{"n_layer": 14, "normalize_top_k": true, "balance_loss": 0.000813, "router_bias": true, "batch_tokens": [65536, 131072, 262144], "train_tokens": 517300000}
Below are experts of layer 2 (counted from 0) of a mixture-of-experts language model. Rows are named router (the router's row for the expert), gate (a neuron's input weights, with its number), up (a neuron's input weights, with its number) and show model dimensions 64-127. Each number is 128 + 32 x the weight over its row's rms, rounded and kept within 0 to 255. Numbers have three digits each.
Before each expert's rows: a language model's description of what the expert responds to. This comes from a sample of Wikipedia text that the model never trained on.

# expert 1
It responds to: Prepositions right after a noun or verb, mostly of, in, on, also across, around, upon, von, as in winter of, starred in.
router:156088073120126128141114106178170142136203156107110128095170164173085159089132142102088141179106160101063170130128164088151120150117114187169127100081093119103128146121118143087134159164163165
gate2:187155140138109193110128180110079091147138185126066098115154130126130141126153139105110113139149139048102084082088084154103148052117099133124139141157176111138088154122099139064126133178244074
up2:136118139086110099110187117141159092136099151167127114094152108159134127181131113107118099112129097150110116174135149122110087143159103157100083107198095129108154134116104136128126142125122095
gate3:173125191124104123125140111092098093106113082154134112076089147141192135141113108169161135112079181040142098111094153134148068070127171133191051177136133175115101143110130177071133122112151160
up3:139120147137116150141136134118146117136092041164193194139133179149160112096098144150161120095129162102173141141130169151132075122112115148180136195093112152109101128148145151104099086098143143
gate4:128183114120115133105103158132092173091067105142113115113095129101172118179162108107049144137119160130115198157131129141118138161111108184128142118158143155150153144143108140092172171148130104
up4:189193107188105121151066189132134179160134074153121161159166115122116138192097103100072158103082163169130213133101076152135148255107092163120145134100138132132161130175100118136136092172120082
gate5:091104104135102110140109196094214147158151127110074139115122119097122135128116165138129100151177130146205134124151154174147124100173183164130106109091125115125143142113179121108155029129140186
up5:110180092140141128153130098156110104144117078101102110176136133111167140134090121110164111120115094145131101127113110114126193208137122095163104154164124138114136066127081053114098131056143133
gate6:127119154109119193184114079143178069156134116111143173112095114163074154138160148094134139149139091093133142109111189116118093113101122093103154116048121149158055106082137085129133161125124137
up6:129132139127130123148160132162156123144147088170128156085166172155104101164176135103111149133117137141148196147103130150169060159068122092140108106141139171166092067139113110080131138115068120
gate7:156114041130158151143117123147130112144119158147139125123122108193108125121097124158119177092134173199149140105107142078119110185129130158139148120211168150098144194097103154119162120148082120
up7:117139164122154088114148136145084154104128115121167091201186136114122113156171149110141149215076126102084104150122173158072129029106159111185146140102137107165134125067097189107128205110131095
gate8:141137132130136086139102111100136163138094060121156173114134120122120082154119126159131109183159151081136087145131152123077155145151094131094131171110106158138106085160114227122148080123128122
up8:104112127143108140164159116120144106126162130141111063146105123107165159098110198126103122119138113173122144095140150102170129116126159098157129051120127113096138140167114011147096165183105160
gate9:137118195115180162132125059122120153063152121110083152165082096150104078089214106136133162116068124122113151103138116099121113075110141162162136145143140118098101163125075070107083075162092133
up9:185120144132145122076132125149116135115175108075081079108081109104097166138103119115101082112132118067098081128145131136158154162121088142148130138102097123098072118135169153108120137105144163
gate10:061144129105126135162115153144104168079139107122117124137149070163108104143134112055131088238088127145136130174142126121118135138144127089195148157142110108154233179129151193187151106158149145
up10:110141083114089121110106155121139156073139102064174083133132083153134103125124105102136058174094134127128104178153143129181106168101115096124142135092097122130157138158123193209137084109146153
gate11:190115133117148171080127127071143149169115099116150066096123089099059100122091147188105089130101118124148121160133067148117150187129118123139098127188135091155108114119058131104159148097164126
up11:152130136060146162134129110105155127173105085121156080117096093102111079145117156205121124103083158136150125159112098129133158149134118145127089126184109098168128093145094100102138162113158132
gate12:080127196153076107096071147148134088138118165162068111097081136120099092149114112091104186160110166191092128123130139144118141141121101124162081042145088094106112143136098116110156089175152151
up12:113124133130150165104129142090164168118153145108120194108149123094140160115139180048123150081135147123189140135086092197106161157096156157157131136095221133143146089106139148095078134141073120
gate13:117120111149094188121076126152103088076155097156203142107116128161089080167158124114123121078114143189162156115056082127157192172094122161147152163120179156089156102138136133145090130172135151
up13:138075212120174090129163155114118145148152130162079141082123132129147101130174136093134097167103086086144136127202201114087120035157140157108084139101115151138168131100100128139101109090113167

# expert 37
It responds to: The word as, plus nationality and demonym endings such as -ian, American, English, often opening biography leads like Georgian politician.
router:080152094097170141133172121189124152122103111148075167145152123053071188068104094094062155090193079032162129156138154077112114171174117197169124095126176137075159098094163168151122104211143128
gate2:087095070144139149108122159149107127164143189148145127120118145085207103163156125192099094051147121118139092128132064160140145152189115142139115124092115126164143130138143133138156163155107101
up2:155147177079128137124166089140162119107195073124187154099165099140115084152123119109174192155088139143095137125148155121149103113086113155122137100136128103079112077153121135126069079116149175
gate3:102137163118159177169124114116145168109125134163093081181131108066072150135166103131145070115096144086107119109093128123135134113139089113089160069150166119121104107073088123136159124127185111
up3:081102175105144166138132135129173124105132103136124123145158174080123173138143125165139127083069111082101121117101150101108131098110134169144097052112128101112127127116104118157092145125171093
gate4:092157081116169099124167168142089109155152122153141219145139139117085174163074110099158127110159097155196079131115107059129080196125115220174086116099156139102136085087157158142096153146116137
up4:112126094088180108114201169121118135148136136193111201110113108097093174140084079052106135116186089161160114187097107078116061184131104165152105092141162126120123115093123191126114164161118175
gate5:086151110127152158126178099182135146165183114130070140122147092142077127116122142146064158106117127203198118151107149118129165075150158126089108132137160171124117117095146083075091109138145091
up5:107134133195153151105135145101109199136096167093138159128140101099145122096105157119119145140121072123141118143114088122077136072194102150099138130123111150101129116087100126129109173185108139
gate6:089156123146178141032104165125054172143082154177114154092116142134144162138168142102135156203126114110144130189091134134097166127105104124116163133185098133105108105109103137063115121152129119
up6:072118150111122135084078178109114177120184189161101085133126196121180164092168122140114120087052110133204140153136173171096124105142188116115174166165073140089128155127125141065150168164157119
gate7:140098109189157104122118139114119137111166155154103120082166091076139090086141059132133134146128140093159116125099165166119127083225136065100196204137132128126059116136123176174104159132097102
up7:100120089071152077114138181122125138118122112121100122128109153152157122119185134170156103096120136108150153100164143120120167211119165170119102105095114138149165095115152114060127111145153144
gate8:080174105087144169107168108183128077062080142130120125112141162071154128106110084106154194114165128134138123112162132119129142120148081149107180124134090153120106115153117138134131112103152100
up8:106147148125169152154142161100162165148112156106134129134136116150132156135111158171086096116122125082072150125150120146083120085157116131122109133115119117172147140059114161105067124138114108
gate9:120091117084107108059150163114164093131186156146115096139129176104120117146175135202165186124180189148162155081120127129169143077114109143114135105106159138066121121090132076101158120087153179
up9:153116155150124109134131125136089151140128120120147124097072091194151172109108173140127108172104145074138079124191175114141124114101166077134127132130067169159109145173150112123129105138179139
gate10:129103113074138102079148230148085155159107088126119163114146121127108119086137159113098139116153118098151145111185162184087101149163104137164131111070188178079144081109181140167155130157121162
up10:176114104134132169093159156105163115080090097167158100108174150149149165164168126170131136079118103154168126076151113109182120157108164174195114173118095125057160127076111122162096106136100114
gate11:078113083124132104160122131107152127117146101136119103171120107149144084098104174162116141082159120123123112134087168153118075163169146162017163055117146142105150133161163125151136177124099134
up11:128107114169132135142132122129112125128111120121153127139103118153097152212144129092125130145137148135117139098120148112137144148000083078175098174114078081123100144122117152109151152137093122
gate12:035146183125148108153149061177171102122189165074081101130122123109091040098142157114126152129163105082159107175116145129080046045154158136125145144139125149129085107141130117157138129124137125
up12:131096163152119158197178113189191153160179166080088087073181086197077094115161140054100127171123150104140077127131132106128154114183151154139124120074136118121119095098129173132128125123132111
gate13:144169182116097084114154145124127179216128145137153119162151169174144033188181115144094132188148088149121130089105125126113150121088143163122145141204139150089120081125157148086130106114173135
up13:151136102098100086151124180081143143124142069127110117078129111158099117169132119096128089128148158134097181181092084165150134145141150163115136159176134169152136149116142121139164157114141134

# expert 13
It responds to: Final syllables of names and words, often Japanese, Chinese or Lithuanian romanizations or -ton/-wood endings, such as Keik-aku, Ay-ane, Zeit-ung.
router:083175170093074158070228156120129171121108092135060118139184115154105146163119098067111122180149129121139114145146114085144129072183100139125122143139132181063082109158153120151120119188148167
gate0:150124140109100169080136122161100127080132131117163160105146088098137092145107136134158116161186116068122134151151129145079069099171070207098099080036115111106144110093145087100157192111085121
up0:107128118190199080149129121053136086130188080148133159109136205168097133098133121166169135113119131140125107092124136155170115136117075133084144157127208157104122153168172182153104092093084146
gate1:102164142105107151140192139142145114092120065137124137085143106130131147225146098130131127166068167145181149149145076110134140097097145093086133135166148112135096114120104122128205097164090146
up1:129075124111114117137167145150127136126155089126157136092093123129187204191127136115137112146095123104142164171124094163134128152184128116125119116158148158153094079124162138107204083192052108
gate2:142140206151150103126174226154077152117092124132132084117152144106129077154127109166131126127089181151098121105182167155107110053100125088116102128129173051140141093184196139127166123108120090
up2:138126150185162125104178175125111141118153106090113134148129141108132145093083069134143108147114165146114160076207123162142152098092124112173123138114194070130089102191203111093160105093139166
gate3:134150138214111069095172129110091105119136096111083142133121105073054170096117181138105103095121105099157141105065151193125128123126111089125088100073121200122161133130114087112115153108104152
up3:107117068142146079124109078111206105129107119103096114135110163124123171113121145125211107123073181172072136078135112159131137056074113084112113154127146157148111123138145138174112136088122122
gate4:155167136117086109135124149139133145143155063135222128117110095121129075142161080127167107103147154163067095127165072122157141089068171111133115094105119135097108153131155097140109217135113200
up4:133133176120131058126151149176120188144095078137123102116104075140148083133113136124147124121112127150127114116165106165180144134140168121169107114142071216140103147115116072112110151131163119
gate5:120144138094106122095140177116119137144112183162176182100142073113137138097134142070129130103115103114136093076203135117121183127131179092137146155102077196098093080068115136107117124134125154
up5:101133092164136058158139075147135076153197100144146114225120212127129132147112136128143139135096112155129103191103126132167102111172126146091084104156158119179096140135126130115111100124132131
gate6:142146156087061078067144145108055115150111163123123123138125102128161155156116150162095110179109139120092091169133166092159137105134140151099113080108077112119098106130101084138128119135124130
up6:124119098112082076103070117147142110110074090095150163171120131179148113150100160163104139159134065144108067086129167123167116124075166128133104145133124182119121093154177134173127172049145124
gate7:112164146109112156207113107161108200101076133089156130101171106110110134133120183153082143137123116111111128178115079098109155153128170068126115105130166056134122090126085154211105108143129150
up7:088143167125134128120113074110132167116131164109182134086168109152144155111044153152191161068158122100123120172098092141087132120125145122153152118152121112100115138111133208192102184078124172
gate8:143157135097140157115146175112169111112090152147095109107182068119151175122132130151157104150123110068121144111128152135072071097125079164151118153114130123134091149078138189058183114075140137
up8:167119124146143209145165121114088146130083147172060137165207098129153140116117096174120090133114133183063121085144097101116169141119096124117108117127172107101112115119104173112167094067158131
gate9:117152129070100130189123163105066123137150114120109123124162145062186112112078148166160205096142146106092125157155151128054090127127155164083102075109094124157139181076153140134118028128109095
up9:170046159133125159062132109148089134111099136103126077100140126131123123137129151122122139164053122160094154140088064110205185165145142089101114147124125104081171154113082130124153131139161137
gate10:120121148154150072111106037064137111167166095097096097136126115128076144102089191133156142113174134078048153128107125132108123052211121197127130124131166145123150153140133105104146128124112128
up10:146194075110140109100128184144138106115123112140134134091128129111152169124164077129106174127096093151134110111161117107145084124111147127159186123123083136137113087135096115132121141108198156
gate11:135116079151129129140173136098130127129104089123131084141208123106160188109137186161114093083114187115118092130152133117149192139190120110160131093119090147066098185139142161146127137104140129
up11:137094146114131102112136147138087104177154177119155170120131162084123134066113208185151121163148094122149167098134173128100118164139068157125093133078101121116135100139114163123165111163149128

# expert 57
It responds to: The conjunction and and the verbs was, is, were, are, has, had, been, often right after a subject or a comma.
router:091168178083108152190154123177121149113144138102174176122131130154084168141136162087164135117063100129082139134144177088102084126127063076122120095136137146070102130158143147143125115093125137
gate0:100090154138162139111143121161171108143113097133128122064131135107113180133101116143144128119139096133148143105153129144065103179129100156142130082130159123090132086096160152103081181101163130
up0:175198041104138114101142173126100107161124186107163083164107072129119187125181118129165149133146159121142109108123108130155093061127151165071068111103114126165091160168111146112126089169107084
gate1:146086160134072111096119142153180157142139140070152132169116118134113105146082122094116123126211127138158114143141154124153095129094133188106105129179077154130081117170041095115140157067130094
up1:098153150098138059155190132136133121090150095160015112105192152151146207114180111121139128143076100127105100174127129089106149094161145120137159140103131091123151087114180069103114119131120204
gate2:073122125083081168128107122096141121122137124173161093156121120190117194179118117106135164160130152095197126124105139097093134128148118107140059125142110141145160080179112123156121140161125189
up2:056152128107149172127142211073130150139107180147121101124124125068110133093134177099160137148193088148141131184116169125144122133114186162117104146130167144137080100150115156110095096081136099
gate3:134145089185158162133143207154144123116142091094125088098151115199156175093132067072191091062093169106103102139089089154136135152166099129191134116078138107110135098139093112149103144124105161
up3:151131072122124140153134150115116118118157087159139122132079116170217174121068095122178104109159140126109139114160151177154152133058149107137092135068163055102192160162101116171105103098155207
gate4:126111145150136162110155113121156149133099134114137115062137124126133128129139113131172104096185109188181079167150127126134171168100168147081155097091095112103125121079132168108094143118171124
up4:113118107125134098065122163116129131116067137127097158109115118101151137111115108146118125172149104166207021151099156122097191141176121157088181166101096128082120101106107163082140089206125111
gate5:118115150088055130114129124134111100086096119074107142127147151070115141106122120140151114149152134150140149112100161161091159074137153126142163148161166152153160153119134138168141169129127094
up5:115164073148161149099153179114120089123160135097147160121132123156123138114137088075161149121118083120161104092149118104179168134066110146095075105071135129122125130159082087075100083125174159
gate6:099137098121150102159062104100084095157189109121106148142129120074030055151050124108120139135108179121118149129147113140160111155132159139110182116128131166124101134203141073172145113159130120
up6:191157142145092193138162152080127088077119113126103116114157148129070153090135098134138087151115142168172120130093171115098109079162138093110122148157128110172089161093119123128156159180115119
gate7:160224114105126133151102069163107119127083145118150131096096083150093102150141098174137138154136149108100113107165173103184126129162083183123082161055146103139141151122153135135121109091118191
up7:157143122141141124129062097127122091169147136140115121127109103168080138112184108190076155156095183120124127096099122133144163123141156143170117192128178193142129153097147168166167160091174181
gate8:116164112144095139069159085115131126091151112146164095115169115146159154152123139128128164078143106145132135115082079150135159085121119207115194117124085121148128200118152118132154127157124124
up8:135204111138104095082121042122144162119180175127184113077125125147174125104148128122140084089158116121129080117117102069115153111172147137120122127120138145151143171105138186132119174113108200
gate9:141107157206126071049131096191144167149066163145143131155149157108114206162098134129156179142123163123155117136131164082122102088094148121154150092156104099107101127121128118121216133126113107
up9:136159106093163168117202136136168116177176109154165112178147123127115047074179178153121117153106139100140117158145149145121106142123112121084152153112103191146118147135121115199110151095192204
gate10:102124078166088125091133145083139119131081171094103132133127135123162131152066124129149152159095152132110123123108128168163114158201101147156132083104100126085105107065118133055108095162076068
up10:148113131109185102149146125173110142094201097172117091121128155117072107138147083141185144112185113116126111135135111103133125104120145115108157160120078113150105109157128133188137171109163200
gate11:112105193115146133170106205145184143105129171115048143084109123135167150133121090149154123122162119117072127174199138127092128144123078121100115103111111096073113087110130110130107158127196149
up11:142234127105091159103135155097119156126076080087134081150182089141146100158136113120104154120078147140148065044096225149117155120134161209127094139181135170141144144127159142113140117144093146

# expert 44
It responds to: Adverbs and modifiers in prose, including -ly endings, also, not, or, only, then, more, first, often after is or was.
router:181140134098064188108195143159070080168151108118130134164077124100108127200112109162094141119069134174114126171112155125140116120110168117126134162093169142174152159127138120125125104108172119
gate0:099121134082162095172154170158112196128079143071123126165171103140114141136132112075091094124146121127116119185092152132156088126116117147160065111131130123200145157146107157128124136139046088
up0:116134105132098140108100112070147089106170119175112112109098149108152107105139190181168138083102119112148149072167077125100122090158143112099195165111108098078104138136150129119150133140178139
gate1:130106120128108097141133115148102145071131160073082102164131145151106136168117133124125175108056144119117098122118153136132145138176161120188130173127135109141158125111171109135128148099111138
up1:090080111137084139120099079130126069142171067130155159091123175137125153119144150134096170150126133139090092101114191120118131075076193085083127145140115081159077141097105121128103171104142133
gate2:114087140114159107115104182136155088154133135089134133097178161144159174040092123204119124148066123122096164127160151084120114134149136096129147183074092102156133125088147152143098123073195199
up2:138174090124111092114154087135133120156146082160106173151107131098144127162134142085097181158151112172109111141123136106143117116105180133121118078140174081134140118094121065150166119119158133
gate3:132107135160092120130139089150120122076076118128134129134141153136142097118104121190129149140099132134132153114108128140190042138143138098159103238117168083128074103177131133075140088116093155
up3:175119096126108154129107116131102122066121107130149141094155187156146137100084156212139141138103154098099117127108140126124070104112153107129081203098154095141062096137123115103111100084124117
gate4:127076129129122092133139087109116117111151096134177139176121113182083155130151132166099189105154131142150129128127118131104132134086109109179174123123100095147134098111152129185105135087150182
up4:130169093082131157104106135137166140116147112115079138109148125133109116137124135147097139122115112097133121140148150133130104141146142154073081121098165175099141095127085111103109140129131064
gate5:113138099161171105131101164139109146219100181080130131085073065079104131158151131202131152121123110155152129112098120137144126127101091153116156097135147106142131138086202107169149101109100068
up5:138141196141111130142127148133113127089157093164158107101196104148146101088125156129110127140146122160109133154153103122130149115130134098192140159131152134099091103220070111142096143130110182
gate6:080119144090086058119160127140111072066121165128161151097123205135112102101115136185170132136138141092176127125099103108108105145100113114125170090178062148109164110124165121104129092148126123
up6:124163119134125191131059150125132169179158111190050065175135073118156141181135128136112113094126106203163100087138170209097134157151132169178134145113172112125122169097162128113106137084080114
gate7:118164124126153104141131121098133183027127178073063130085170130158127175116146127112092106130170080092096094094137131187084160143158088107173114164165127152146154178133123135104141111129122123
up7:112120113179094051123141106156122149095118070170176139124080140113027081134147173124146125109109148171134127148113083118147152145114166124120098118081132135124144119126114188139159124180139125
gate8:103150130106113097114152185143103167145133126118156145078156173058133171143143055146129151104114127137126127085155097157168132110116100138190161155153108138139171116114144151115094113106132127
up8:169149138102129102088154157113136144138187108147106112144101110121114159106129118109199159116130116118061141139117096140085122105134116122149136089159129131091100153143137153097131155131148169
gate9:150098181116134123106117149182128147141120145146126096134151151123150156178135167152142104088134122123185149114133135171085114130134112190117133089146157088143140108122111140096157109177135039
up9:146141114168141137160138119072131156100174117102174147128125129122136090089175114082149188181148174127076106124144117096132107062142120146151113163071085172162133106102148119095107159120138214
gate10:178119107155103164110120064141128133111118120104123151118121126166130108145129103117109156117089076126078162122068142133126131146155132128178149157146117146122122096149144185152130111129173054
up10:110132087121135118157105120098110109176173120100127066161163128076105000101112146087098154100133133140122123091107069132141154228120122194145071120135158138128127085115140090147164136124143113
gate11:125151126144183150136128100181097147089126159086086162074122109116144173168123158145088067138125106161163114086113135147073099143155153148068062104122155172130108124099113176127135132144171079
up11:175090119146158147136103078121144128168141193121151096137155173144097093131157163082130108139115186117091134145091100124162090086138142092127142120075090132107180131113159160102148154163166158

# expert 38
It responds to: Closing syllable pieces of words and surnames, such as ount in surmount, father, pson, ted in halted, amp.
router:156164147081105130087123076159111110092109031181142120170163159155172138173144131126079147198115124076062119134153159109137114091059152179136166131092138144124139152122108069138166110161118170
gate1:165103106104119120132110123186084140149173138152132139129151155131135108086125176178144178061079117143151128149125162112090157103118090123174109122072144110129162117136127176142223167093146107
up1:107175206119159174126175084116150130096174100124136136145117108173131152183176122070139085129162151121158072069127107139167111102102147102109134136179153113107121139126095133088096094109182137
gate2:133181115112168120147139094138103133073093090122168120132104060213084161119130081076102062138128130102142158079144111117074116110119136145106114125144209113143106149118135068116123161057088152
up2:176120124152204122155123125162075121110124137116117183051092171164137125105159102163182162145082158142122200110126143110154095129135134159119128113084154132115177127112113101161166111092163159
gate3:097141127160107178126137180123161125129132091090132075141135110134131171151111100186127117121142106126167130112080144125230120108120137099088096070128104144135174126088109116142132056144148121
up3:113139162118152091115129100093119153132140154078158137123118129106129062095099127112054114137155156116137158133116146134191126105127176139153101084161101110113098148165157078132111097159173124
gate4:149123089097122151051164118099160112142120139091149127198055154133204100074126199114114117101103120133132126095163132153184108097134130182153111130140090166144110168189111162148161099205162082
up4:164091077198065127116130088132150135088113110144113146113153151132112093159122074162225157082155115130133082097146157157142095143138125146078138112059191162120133104100175105145135151070104164
gate5:174131121052099112114164137146144029141121151186127094157143184124102135130116166083144115130090109128108130152121088106128132116165169161143130134068202092153186190123139114087163128162172083
up5:115118103077115106169130093094096165081126113158145148100119157115128143169136170086102129130160133130089195074170081104106115143143089115128130128198113143100135092058124118140133111118125110
gate6:195152177153161141141122089155144086113085084139134129197105115099167182133064107133175082164172168130084136171117104137117095177138191145161115140101181090105109098090156101113119125096129162
up6:134124199127101178114107079113119165041042115094118136149154147171145137191118099190094167091077130110096135164116097123116134110149138118114138115128078116112134144098095102057102108114153148
gate7:083197148103095156104094040149152173131160154126106103121106122084164095081119101156167106152115085097156183142140218124110109110051115144083110136127175149096147151110160134074155181101151156
up7:050101110146124085151108082078162149117152136117144135105153153101185105169144163137097117127127120122161121139129052096182137143133159091122136137080153185095106139147141173137137166106134091
gate8:113130127171155127158174113098072174135111098109144100092141106051111153110095183165124159127096145166102125158085140108101114123165116111099130140078123087105106118138171123089133172124147209
up8:141141099151132163166114095153134125080143129102149150128135099120118119115153112140089154130126140154189089117135135124054113094131064136109112106107139098114129042129153141083127092115115088
gate9:088132091169119124134180114123145113154162081115164130105086141161090159133144095124162111081158147156111125145081149136125082163105042096093133137110057104144095126135093088097106131149085059
up9:162157151113144119132124073072111103159109131170101117079127126101141080146182145085128145097116103086152157097150219155076071104062136052179158148156120093160141106078124124100178142138065148
gate10:152123153141133099184079106122160128104136132090207126121112127183212119181148173099123186140149153102121124108122159119061171159052138158127089105132134094138119109107136132152113121067069107
up10:130084171160204140176149137125147125084155100091171169177126149143145116143155113142122138125152112079128149066109191094085117100135061097175134155123032108163105073082124173158098089163067162
gate11:128115106128099129147115175058123124076140134096103104134091150154122050165108149123121179121109180178052120118106097152114025118162190139190166127170129135123129141142118109125140159139168126
up11:134145111111136156140096146072122141114157078121092127180117150134172127190115163134107115181166146134099149089109115132158111120168224147139156148180126142193187145152109079122148124136152084
gate12:105100127153118062088104114129137152174138151180096078052093057182071175105111095084199087126108177113152069103118102179133128124192127107135132131141134135123123200062107124119082131089141106
up12:190141103098192142083130171113141107144108096125136185193148153174108100169136162133163141120135100135140165123108175083123119145088135121142143172132134120154112164130191129122110124095152136

# expert 55
It responds to: Capitalized first pieces of names and words in lists or infoboxes, often after a first name, such as Hell-er, Past-ewka, Bol-o.
router:211093150151166208099143117114137107123101053163099114131117130112157180082108098109152115100077125140131143132149122111117140094089107116162161160108126102165114168169121163132111138116130200
gate2:081124159193150163080142125124119115086124127111137112137126112066054110108099082119061127127121094109170087123149078140093072090145198181121114176215128150149146132119102102089148118092172123
up2:100156145111139153048178094146154154052116142145134138189175153141137116119172146131173153094144075188120141174141169193091129118118127097162158144162156097109093133125127111139117169103105107
gate3:117102152122113036089049213067177102112176154106151146101089171146148154144117125131118165161142131088065169169117117107124165139132174117128129099096133064105107121150120090119095098092155170
up3:103088193173116068107125220076075093142130161090134140109134155082149119122063105110124133059102152100113146128086165107143180135125179211139107080150120096067101120130119091124073065133173122
gate4:144201133169128104148138175073109092075132153112193157137156098170114166149163119135137112145164110141132141164143091191160135136148115090139152134183127144115139093113161155133212139144105116
up4:106085102139113145118134144128114117147110173104175172153102170141139136115156147098134169082122032054118148158140064164129102154162131139156106090147167074148142194165127167132129164094094085
gate5:138122160116144140130113102141103129139080094119111103134184088112103134132059104165169118070134179108147133157132103132063126191105089162161159157084033157131114127091147113162178152135161122
up5:150103116137192127117080116085145168162085093101103122084186130143145183108078164149177111099068219053148170118153162123138110162095115101087160117118114124085111050118133084149104118122118106
gate6:141115115146093137093199116152154100097090121118168116148143123101122114128108109152145157090140089173156130119142103080100110215092143122128135099145072069144150134127109125088091110127132210
up6:137150190115145101170076124108098183124157134116068090174105132164151120159153137088153135208161166123150067169131184141151124099132086126119126142112147150126117081116122106098092091133142104
gate7:158114121123104110201187142180103152094127141136104110109104107117138148120168173200116084150122118125166182129153189096101105160140093130180117212123152132141123149087132130070136118168136167
up7:134115183136109094101106111119119067090107095090096141079118149103187119209141120123102180117156146183120098146136174110123141135117104130117129178143127144142112101070129167096156137181120159
gate8:187157117130170148140161128125145096084125126190106103149130137100114116103176143158069137132105117134099190165120072145092155124111120139066120117117165118092213124157105183146103113171145125
up8:087116129170092055146110072121083105197097075083158115162135134116138135116121105113181146110114168101141103136095176105132100137121107124184156115129136126063127147111116051131147141104091086
gate9:122060070157096121155085162095127101158148129096097140077064143087120128118139112124142092125130141057137158137098159111081161181127148124139155155093126171101098143100181140015105160157134134
up9:089104054162171057075100150126081159152149145202081188115124138100114107111133161042054125182125130091082126177080180117156151152122096130147158115135105144110146141134159157150107162121120149
gate10:044134147120128138098116135096130106098126097165135087151144058052109128120134172093134171119140098150150111111123135128173093104152057151164130019149179121117194123147185078118144119081088150
up10:098176143145151131112103117107115069093129089182133082182133149111132130120120146085132108110155112121102072128112132153170091140166083128127132156144095168154149208203133107144163114115125068
gate11:182121148136195113152084159165069129151150167153108097127102134081128128110098125188126166118180117096144134104186053120088064175116067162144204081156155170172091118149138165126138148091093134
up11:156117131117133135141152108084088185187152111116156171136146086089115103176094132142124174150095139092139101149146133142170130118140153142169047127167127135145133110134123087147126124197166094
gate12:077135134054108148129144121092147157161099122120136103123161061085108113111118115126214152163121128128122168163084121123084147162090091159148196131122127112093146112118151121068134072155141179
up12:116179162161157204133122180114117125110147116133087079146146102069139145158148155115149143127096105121109138161099173094106172165153126134125098103130148111091151133115188142097109138087125152
gate13:153131127162117167085198159084142081110124059123106134154149124079139178073096190114095131122130122120119068087162092085128110123060148094106120152092121141173120147060142059159166147117093171
up13:142102154107171052150060141177155166153110192137149144123075105142117053188175121158100146084127117108178115191099199155145123132167142108103101115181140080073130091197065142085102119128103080

# expert 56
It responds to: First word pieces of personal or team names in sports results tables, after a pipe or country code, like Pas-, Vill-, Cap-.
router:117088111188128130117134123113143164158082089098130160083120105143187172106117160143143178155121103161173181058175171195141118187065119085177156180121150127159148160075134109084113153079135120
gate3:152079173123121127093164174134158141138135116094163100093107191136145139043127183158070134132111099120187105086141146127163125124098158148141107139151174114111156108128152081127149089178106121
up3:097180138095140116109101131092112107088120149080125142138117115124089072148104077120175073176166180126090124184111121128144090094133181121150123061099113135101122099124164136127153122112168150
gate4:047064078142151098155203113185149150105121156127098198133090086168088084177091096109131125100125131070097112128101114083132102099125156089098087135167125151138172095105149101144103104145138141
up4:105089068153168094129202121123151139139136210141145120163057086166184106078099129129123096103189113098125109138123130101110194091115182111099126076163151088113142078166146156159160144144140129
gate5:129148147126140084079111098130109130060189114138181122156151104123140110120103127148145141133131156120101100142158082105123118227079180103162109156146149141106122152133144128114117136141147114
up5:113139123108103128202177109100107145151137136150110104135108139185127166147068120164163149109133128170098131111135093115135077097137082165093137109134072133119171095150163179132154096182175148
gate6:112121118136160134081154116175176137106132098139155195122092098120129173132122147141112196123131093148122159053133123126100064120077106099140093099165144119129141191138121072129126085126103104
up6:121125164139149132191093159026102122151155133144108041169134160089140089069169087097109137134142142112123106182064132123138122127154108142133138138115101167112107053133117161147181164182151148
gate7:021105138094118146117151112107179085066172163103122089104160123149114139144151163117162135097092120135186166109101126102134130174108096141122120142118150087189161159082163159147047151136086089
up7:130176137135127169185100097152084156151127140146175131094111194108137156156101105138079152155131087115091117178112135126141098125100145157174132157115107163106131100118116076113061116104180185
gate8:135080141175124146129194084133097152078118096136188122081135135134139129071174115130124098147107120158135139163133066159122106117163113159115188032099086156166110120186178080151145126162124106
up8:153152200165118118077150127165195146102172127170106096103171126100184058082089136098108122119150145090119114088136139110187149171161090084112149129168186083112076116135133144090178061133097173
gate9:107111170132136092147140155085075081136198087157123134145146124187162126127138127137130164139136137129095174148129130136069084078140136076099143092143098095124172085104115154087090190105129165
up9:202120084150149115139069111200135143152113111134146140131111111090144182089091166144127115116127120120127098140132134124116098169130119062197147145171143133149059171133154146107135150133151120
gate10:176090088209159090158103104083127161116092065103132135165136119150163139063167131149138186148168158094101075072155136126143149139135133130135199111114122151134150125109153138101073091126099101
up10:122178106058087166065130089101122111145141173087187076143143137109167115148069146074114147140128118188140124158110095086066117110117169081086113145118081142126171159137105134123183174088179168
gate11:202140135095107172082131128134135205155101125120156151124203092146162113168107156201104163166113180135101132096113063145141101144101138171166060143134178148154136107127109098082111211136163094
up11:103111115103156175182126104132120123130131138143074112157083120135122082148123134100175082085093094076185115171113115115150112138161115131087137069117117131122123138211144180136141107046086175
gate12:125125164133144092139183131119124143107082169122110136122126082147131136159126171169090177120122150153126162115127115152175168168110175164137143093113127107156160114097095125182126165139138127
up12:078117112163113158140052176119145097126169091106138169112108133126171146139097115116153111121109107095137118149071153108102117077173100037075050132123118160091146116151139144132150100116154104
gate13:165109105115112114112155110201138198144144156098057139145148084159140112133117127058171096136100171099164138127162159110147174119123114078101166091130072146146161170128208131067095149123133123
up13:115136146122172156132159101135141150135149119129090093115142101133167159177072115040130133098127074129127112164079094086124133025147125157123190094109112136111110107098162103127157090127133134
gate14:172143106156195159089096133152158154131094147128183129114090149145080151133136126152158148114145151119084151096086097114161089095171124128108104114106158141076182068118133143161149126149135114
up14:137103107140139137080138184158129135176181118101088073147065101127126161148090105107118113116131118136084141109152118131167110151100192121163082068116175118124178077140187109110165076128124170